Experts of a small language model: 445M tokens.
Below are experts of layer 2 (counted from 0) of a mixture-of-experts language model. Rows are named down (a neuron's output weights, with its number) and show model dimensions 0-191. Each number is 128 + 32 x the weight over its row's rms, rounded and kept within 0 to 255. Numbers have three digits each.
Before each expert's rows: a language model's description of what the expert responds to. This comes from a sample of Wikipedia text that the model never trained on.

# expert 3
What it handles: Single capital letters or capitalized opening pieces of names and words, often after a hyphen, quote or parenthesis, such as In-Vehicle, "Frodo", (JPN).
down0:116141168104140142135094133088196102105110143099128082070091201089099091116108158134094122180165138111158118179120150095102135133146054102126133163130163195166044092147073156155173131126163119102114098112116062090140136105144119178146131151159131147147134174201170089123147095157122119089134099090166113114211160102077114136149125169051098112151075100175211165125160139133123138157134094128155146121085145121120136163065119149184075185125127131107082133100122153096127153153143117134115138144070180092168145105137136119091146095074134152138160129173107111130157133083081123125

# expert 13
What it handles: Colons after infobox field labels, list dashes, periods and digits in tables of figures, such as Lyrics:, 52.2.
down1:091086132097154118136105133168112131161170080147127134084132075144056094138096123079158159133177136147177099128108164132111066105126114134195118127130099164105158130077167194145103159136111061140135147117100105147176091134155146120198152146152114142092059113070131103125162084138146142112138118202131150170110107155143118152128156088105187177104152086083132153126098150081125192087147109099135120084102130187147205052103165109089147147169100160139104130138186073125163092091096096142109163117156141125167088136143144133138115076137133147086096131122167193100098097128127140207

# expert 6
What it handles: Head nouns of noun phrases following the, a or his, such as film, album, company, committee, career, law.
down1:015101153111102114149104181137084110163138122171131115069111144124097048144175095137151115133135145135146085171110108088150068169108136116080075169144174127144116173116152146090102092141088072150203165059162126171133082150088157124141145177119094124141155110077135129139117114071091096104169109108129131134170158099127137035135151092090141114161058109106118099134095149110103174129122179106113172100107157148101083170136150165138151124150127173161149096084127153106144187140141197155154111156133101123134155124127146213112161142133183166132103140085155109106157115115158152126

# expert 0
What it handles: Line breaks ending list or table rows in infoboxes and stats, plus closing parentheses after abbreviations or numbers, such as (India) and (BSE).
down1:129146091141101141128121119145152154098148141071103121074142140149185119179080134122138116142071087068116142106094099108116159131092071134137157085200109121134142087132126123113145072149173141148109084162135179093130133094131082137157127135092145169137093106103161107139140135208099122102238086102130032127067111123081162129113146183136131069171170130147170166129114131158161144128153130156100161132149145114113094092079141119160139103143163110181124169165166096168150134134107097136109121119073138161150141198096154153142132095129078192079096123089060214144161136146119106113

# expert 26
What it handles: Units and symbols in census and coordinate text, such as %, °, ″, per, km, and digits inside decimal figures.
down1:179149131146135167190151107112121156120068133143120124140155103123178088090156189109100181120147044139142203168126147146105178094110147131125094121131077109156176126128145109124113123100092105095103128191139142161098176083172070128120108140160195108156137110121147147128107137117141133165143142102158146095136171166167151134095181103147129120141122096110153076120060128124088093163118090116164071154100098090130158134078135150103106151105152185151069090183146104093160151153065116173087091116087075199082136100165147150081144141139153113156138040155148115095116105169144068093

# expert 4
What it handles: Final or inner pieces of proper names and words, such as y in Barangay, ies, ons, ert, ra, ett.
down1:080136129173131175145148116104120148091152118156092191139142165124107152131095039111115172068125087131132140169125097128100130181160129125082124159123124113099121174107097163089100117144099084149151123168127135161144183072193172050101155133129121168136124107134157120129164108114135081100110130087143107099173183158076143145171153095165149116133067128119171100081073167127175145118140109118168175113069148131116090145124070154164166101108133123118177166186184121130143191181082088101134100135162169113115061158117119137120101080111139150118113139053130106129038147137113128188

# expert 1
What it handles: Line breaks and = signs of wiki section headings and title lines, plus opening words after them like In, On, See.
down1:107099104122159201139130121070158110087155134145183143062103129145125176150133113187085123108147093140111091089183114129113108121145132098123176126107106165124071113136106087219196081147153149097164073119167076128129177118133102114122157143160093138199121154167110142140079136119153164095076097173175136106176155154145113126098126084153128148112099133124123142097104122111141133139060133120106119186120136089119149143115075104134223104196149141137074105106118156120150202074116160154118090143106143106113132139131196094130107125193134185086108069132123117141133155076138104059

# expert 31
What it handles: Initial capital letters or digits starting a word, abbreviation or figure, and month names in dates, such as D(EA), May, 13.
down0:143089125171158177171138151136108090183112119136084164100153148151119099095175122143137118074161127123128137116155171191151156157143165169105137149148092117142168150033177167152104058117117143111195103145117150077070126105129138184103118113148162126161140114127135053119091089120113122064120071153174170159119070101120197158128086183127158146090107120147100072192080111141101109165133079113157087149093121133107114107212114092110105154162108145179128104132111095170121051147076107086073162123111104163148137103131121157159147112089160121085150088147126153117156153143132098127

# expert 8
What it handles: Early pieces of split words, often a capitalized name start after the or a quote mark, such as Co, Man, Le, and mid-word c, mo.
down0:127141095094128127102090165157126099163111121200148162125082146134156136124179081100102081090128094126149119130125185173176100151145170077151131169149121097080123129143132157119096121145123134164151122143119121123195136176154117101138144078122091198145098128143128080113116188073114087169119171094157148140090107071127157097132129059097116085124057099153133151154110098091143132174181129120162071104122108102050134109165109159106201150119091150104172121114111137190162116141127061168143108119153128129109142124138186089149138162216085144092090099198161112067117139168087154109

# expert 17
What it handles: Pipe characters between table cells, especially after numbers in results and election tables, plus en dashes and semicolons in score and year lists.
down0:125155143085099112140128157111176124151166138132086089151113104087170136153146146173168152165075106105166079080144134114161120109137135096087152097116149087121152127104068082116140125126132116146091155147140073181098094163151128142155153104127174169107101133127157103187096172138197188077158143105135157093130097166124152073168091095129141080094158088134158159129155143136056141175121118167154078131144068138143117155135128109136132164122133166111127125145198111114095071124093108053170159199072152160100152134121145124155096058128141156126117108122146087182013189107100134108

# expert 22
What it handles: Words after a preposition or article opening a noun phrase: the, his, first, second, northern, former.
down0:108137155147145109076129139104169116126157123165173140185107148175105135156103104106138129113138114135069118131149104181113146095112107050166133087128184052132140115162119093128192116184129130067142139168129132109115129118192095138096082065090169118102155151190101135069114100176113106165138117181129152145155191140193082143149121130156131104129107150085137093135151126130090099107131076164181137104110131093148141127091142128121062184070120048142176104202168099107084100114124161141105202142143147164134095126083088154119106120127130176102160039130177142118147106150119115144

# expert 5
What it handles: Number tokens, mostly years and counts in dates, citations and table cells, such as March 2010, in 1986, 7,747.
down1:150159134085115148176104127111120106168167131116119124101146104133161127131134145141138100131115081130167094107107110121177117160081114137138143151082161132156104218061102094113107171128074113198126197076127123116190119059087114113114099155019121048156161122083097171146102140157070131109189160127165122127138150148197148165121101142200153085106149128100157094141079122097164136169153091089052105064138140084124097115102134150172131116141180099160086180126169151099113136139146149172148152181115149157147132116149120113072121130117124160103092098114101165131109115168134147150

# expert 12
What it handles: Digits and capital-letter codes in tables and reference lists, such as 19, 18, PER country codes, F52 classes, ISBN parts.
down1:106111121135129098156100167136155125109125136189114078127148127155178183133165128181171086130091111091106134077155182143158156150120114156116177098127129098087178075081123134118102153130131116134072089064143109129152150163164161104059111127130152168113085141162118147140168107125090077161141084045123179136112178137186124093126108146126150151134105084125139133117112144124102072122075183105167179151101123129138134161108132077129082067109095139137120071199194102136097115095140152153159145091179184165081164089112140166163145131081180134182113074151108092135113193140100092089

# expert 24
What it handles: Word-final a in names like Mishra and Ibiza, colons after field labels, and byte pieces of Thai, Chinese and Cyrillic script.
down0:134151162201131143195140080150135119126150148090138125094093166147098134128186182115146131134153151051136106173115151102159123161099128170130112114184164165105194129130119134127134147143172130184069125176173128089132092101101151090072099167074131130101168094115114148069109148049112116130112143132092103142082166174111190118170150130112138089129106115119183083185134111120149094205122085080143127132087156133079140107090161130157159111140117151086175089136159169127146098115099101135091103127083116150099182175078093122073144083126158096162115060183155111111076135164121131091

# expert 16
What it handles: Commas, and, or, but, a, an and closing parentheses that join items in lists or clauses.
down1:142096106112134123173152151132101079105116123136063157157154130204094091137118070138169103173108117158160142137068152143124128159152092133146136125140120133094120157168136108167098143087122129131174114094119167147192098086075147146093126089097092149105157171112131162143169104104105064133125129122102078130067197118178129088150106167092088109198089142181120125119169081127087111118160155144153202148169144133105183096146073164110109089115152154126126144126136168105081128155114212112070186100115155187142161137150144135132096140110143126109105146065117083166129034159067105145

# expert 29
What it handles: Consonant-heavy inner pieces of surnames and uncommon words, such as ton, ter, rs, st, in band line-ups and name lists.
down1:114132121173128063177118091124113109113132133079125095115098169102127091176091143113146111215103120081193168115146161130126106142141066135125132153138142129136112093118108111100112115148134084111128093112127067163104085145107159157124083177170164126171104100095097143170137137149144136130132106095110071125088133150179117119052137117125152088052081137140090143115220153162128131140101098121079126149117088196145125171162174145114147120165138089119120170072150163067150172157085162098126185119203150129187152106085063165117110111204135126129106115123121157096186140122138156188

# expert 14
What it handles: Sports words in match reports and tables, such as season, team, League, Cup, club, coach, round, won.
down0:155153077176126110140110188154097113188144150121069123146073161138179145116152055159169152086127126131119104151137120115141093132084107103105145166196173137107104084155138132156138108159181136083109117146112195067104102146163145125111103117137099144114130124100097190127141154118077121151086165071112147075176112165134102078190117165150135077115112183096118068160059144166127116127066112104151164112110146086093178080170119110068109134158097123186091140146124101136101164171158117142126121107129143146121143131066122104173035139164169127136122143190068129139113155115153137179

# expert 2
What it handles: Prepositions after verbs or nouns, such as by, for, as, with, from, at, plus final pieces like e, d, er and closing quotes.
down1:151191165141116125104141141119119171174137137127127158189180103098167083161123107101157121116122077087152043198212172099163105109141085071068097173177169163137153110114136105146124136139129103073132139128117128107075086133120153156101102139162139121127111133155085188133158170179141161129084095131125137129129106117166158147088071138185109090108091193086082108087140138131124165105159149118157120038166142098188135078178166167161130124095091151134091114098119113170104050163081106130131118171104095099123166153136118140147124085088152072133129141114153078156110151104115136132

# expert 28
What it handles: First syllable of a capitalized proper name, usually a first name or place, such as Je, Ha, Gab, Al, San.
down0:141121168190119096202089133136156122108145205134095156112139083114119175137132156130122147101137116165103147047159111091129114168131133160189124048138235176055166119097056041162088173108116130129140075113111160117124117141181144078129118128096133106076168072122112160139103139123147085159087085107123128107117182101144159174148151141139104135114140210098095132110110148146124100111125143148137097146142121185127107102142154169121124106101141103144089135100163043146125164174125115100123093080172151127112124150127149124170148089098099119147180179124130107155152106108081151093

# expert 23
What it handles: Inner and ending pieces of longer Latinate words, such as ist, ure, ity, ute, plus species and Genus in taxonomy boxes.
down1:114154068124173130074095164148107115093153118140053145120088123153107116105120067132085090145099111086128156113055136161137182191101164121099133145137125184072122113155135198127127204116130133089145176184143113197134152159119173104144173101074128083057094123172138103136153118091127132148132096109102144159178138110124078109082077091071111099159115132174139116096111141131175106112158120101087114130151125230127152106136185173130128102104158107114146183117134127107145138154124104112089135102115142176158144166144132127101068117169118155127145108110094188195080157119114196128

# expert 27
What it handles: First names like Thomas, John, George, the word United in United States, semicolons, slashes, and adverbs like also, later, all.
down0:169108154102089142120148177041126157101085138119102094140122149113150110147148090176082088209141128107093152129148131090139179163154093042143191171136149141212173120156118164144124182109116105111110132122087173073116124136163149093169152117095148159095136133181058168083086154054113131096118144100092145125125079150141151137095109132129117138117070122107114122137139144111119169124130140132165134135101058119149206137123116050130094133191163096078142091148116117105089112114179123119201108163111154143154188137125124094129120167153141070152154126136137160155114148093065087149

# expert 15
What it handles: Commas and clause-starting words in narrative prose, such as that, which, he, they, when, but, often beginning a new clause.
down0:111057155138142089076164186158141168143153107141124112081125122141118106157184204138130107100143106118164141159050140188119183159143129150149094120130116165132155184162145093086196096173131115131124183084199131134151116105124071126173158133134117136147107097085069161136087133139191055187143123137168115107137149168113092121083117154151098096105093114139109160083095068148148151146110136142107117101150152106107118145134119137140166050137085124128151072185126090122133135130099123126178140134135139094118148068133188100127095104159093090088182107134162109039077133100177136134

# expert 21
What it handles: Inflectional and derivational endings such as -ing, -ed, -ly and -al, plus the word to, opening parentheses and hyphens.
down1:132100151041130153118179110141136111180062128020153148080126080110132161146176131116121154154052163105137132153152132118136122103209155108126126090137068122153129152100113163151155163115133124130101114135100072092122130148112130082182119122089132143075094159114126113110173179112159119089123165087149127146095118161174128112104148180138128130162124122083067187132101229132071132152161150124130120133086073123181123141114120117160132124092134101061123141154151122103134127078143144140147138056126148152146102173102135125104186091145176131181179145048135133090097136134156140193

# expert 19
What it handles: Possessive apostrophes, spaced en or em dashes, and letter pieces inside foreign names, including Cyrillic and accented Spanish names.
down0:070080151130148129151162092116111193109162140132115088092064203126118087138154103111177134179147101129114162103144157119056127138067182118105172141121092170164146139052115083106203117110162107126130072110161125058134183171135091114147111098153101135137148167092124186096059172176136148152144105126078125116172106121100135122100115135107135154081163165160161189141094141191189115095149134103134095168113164155144134175159166157148049139107134142112167082093122185111109111104115151132123150132154100123092153095190093122094141148100126115101127099077081131129120142179101107111

# expert 7
What it handles: Mostly the after a preposition and sentence-ending periods, plus closing } or ] in superscript markup such as m^{2}.
down0:076114116156150082161113080093117185120099112186110116116132119160096090168118115152108110139130136117138096212098091131097144129101122087158145108076118124125156119079058124101187127159128114187132152070047162141121146194147091151105108114066108129098140136155112138098133132104094098115146142116145091137156175121089185142101152180174131129150167069133154111148184125194120159145121092168128115085137098174137141157105105133075042165151132154142132177190167128129031115087134162125128192167110134131090148110118141130166086128135079087139132166156134185096188147115151092125

# expert 18
What it handles: The preposition of in phrases like one of and University of, and the pipe starting a new table row.
down0:115123114137117125145116143173140095117156163117192145099133122041167137124081140156142153143134129166126078167075125185092198120115100173182101152114175136092043154126125078113182132112160158105122133125120183107121156107100132119097042142107159105084158116129106106072141110110088102082121122126152121179177139128120100147140143141035141068146119125144114105066134102233071117095104080119114132115113152098154106077139158156123139151073167107148141125125156081132138155121124165134176207137144125106156161072157152173173119087127114097188098187115142108136124126162147157147

# expert 25
What it handles: Blank table cells and syllables ending in a inside names, often Japanese, Slavic or Spanish, such as ma, za, ka.
down0:203150139140111103113125039073143185113184153125090118193109118104160169098125121145117060118073088107124198122137118171092160121079131129159105064112081097152146126139154084131123071124216162136143114146089123125069183119072082104126136166081161096146164127188118140139115123119097167106124133081097159154160174127151095177106114117120079198148183142166117105143118117120209123132082126117141122123077142118180160137157162148143088086171082153127130127122109086116136078168121148138067180109115112103135133160094107118122144091101139135113157142130081147157184135142146144175

# expert 30
What it handles: Main verbs and auxiliaries in running prose, such as was, been, would, be, became, made, agreed, avoid.
down1:147127100107061145130097180079082125194173144141074138089169116155162128118150085118152138127176111061133107138087110090183103107082106165119131126083141124113093138143160091160106170151156125098091160111140125138163102158133098145083069139120147176189119138100164177137138091151123125132103089167093102125121138164094178079161111113141107230177138048154190097133098125113102138085055130057128190140142155126137174129139127172137095150089127064090083168111118201097170131153121152122177116107100161082131097100143128113132142113173160157174145110184117110142106111129126155119

# expert 11
What it handles: Plural or possessive s endings, plus the word in and auxiliary verbs is, are, has, can before the or been.
down1:132100197122109126146105122185088089177143142191091130113131137097122128164100148152114078145116146128136166117147133135168104211132088119173074198115134145129143155124133122089199088154096126152092155174153132090147132156100121108138180129126126156170128081045183126107109083155150146141130147044138142162123141142126124117131162099086166108178113059110125226140143068112090099115173110096159100185078102138107111152079078184123105187083101173146155143108074109102075126107129139128120092175073088161086160129116117111133139139100147126157132109111117131127140188140126063140

# expert 10
What it handles: Inner word pieces starting with t, such as ti in conditional or negotiations, ted, ting, tor, plus not.
down0:121107124096032195085118109158108197132087145144111116081190170143174114074059064098086113103107136157125195113093130106176121132150144156161167156106128064170078128131175103200134079136139101114114102150079151105158184124145120090156108101157157155136120063151149170130189146104115102105123126062136092088163175182104100088163134163142080161120177147174087130135143118130147096109096159133104132161127058114110155135126147129217113165116171105135093111157138125151104195112114147148088165134144098096138146127155088149147114114154104109092139094163160103110114136131135100132

# expert 9
What it handles: Lowercase syllable fragments inside longer words, mostly after the first piece, such as Upliftt's li, inhabitants' hab, obsidian's di.
down1:156080154161148167160131117072092143104168162144112111139070134158120128122106144139091126176131128080144163167052082096100142140082137137145130156107115121118120125161089116087087177087101126136196111092099098086091133143158083107157155145130152086117092141136139146090100124179162158148156152126134099129152095065128175159143194161169142137092152104118129160124113129095147114115177100117108153182151101136136136075185134061206087116138129090083140095112118131119152111249104119111152135073149166143128151106156068124096165140154142095137096086165176189059141075091141160179

# expert 20
What it handles: Final n or ian of place and people names, and words in institution or war names, such as University, War, British, National.
down1:138182085126137153132156104135144121183174145123127102123138108153115127117142155130122118123114135089091066173157120114136160122178093092098138130170157079164137132144066105173084093152130131130139115177188128145162195056141125068151095161060130160149117041171144131142092093069151094101152142081130168116161098137100083101148104133136128134111093118108132213126140136090133174117183129123147148146164199099147116165151156123118153081109116107135139088157078178124108065130172136114042138111084071117072146160144140119144113173141169189186127132111145077146095127128119046132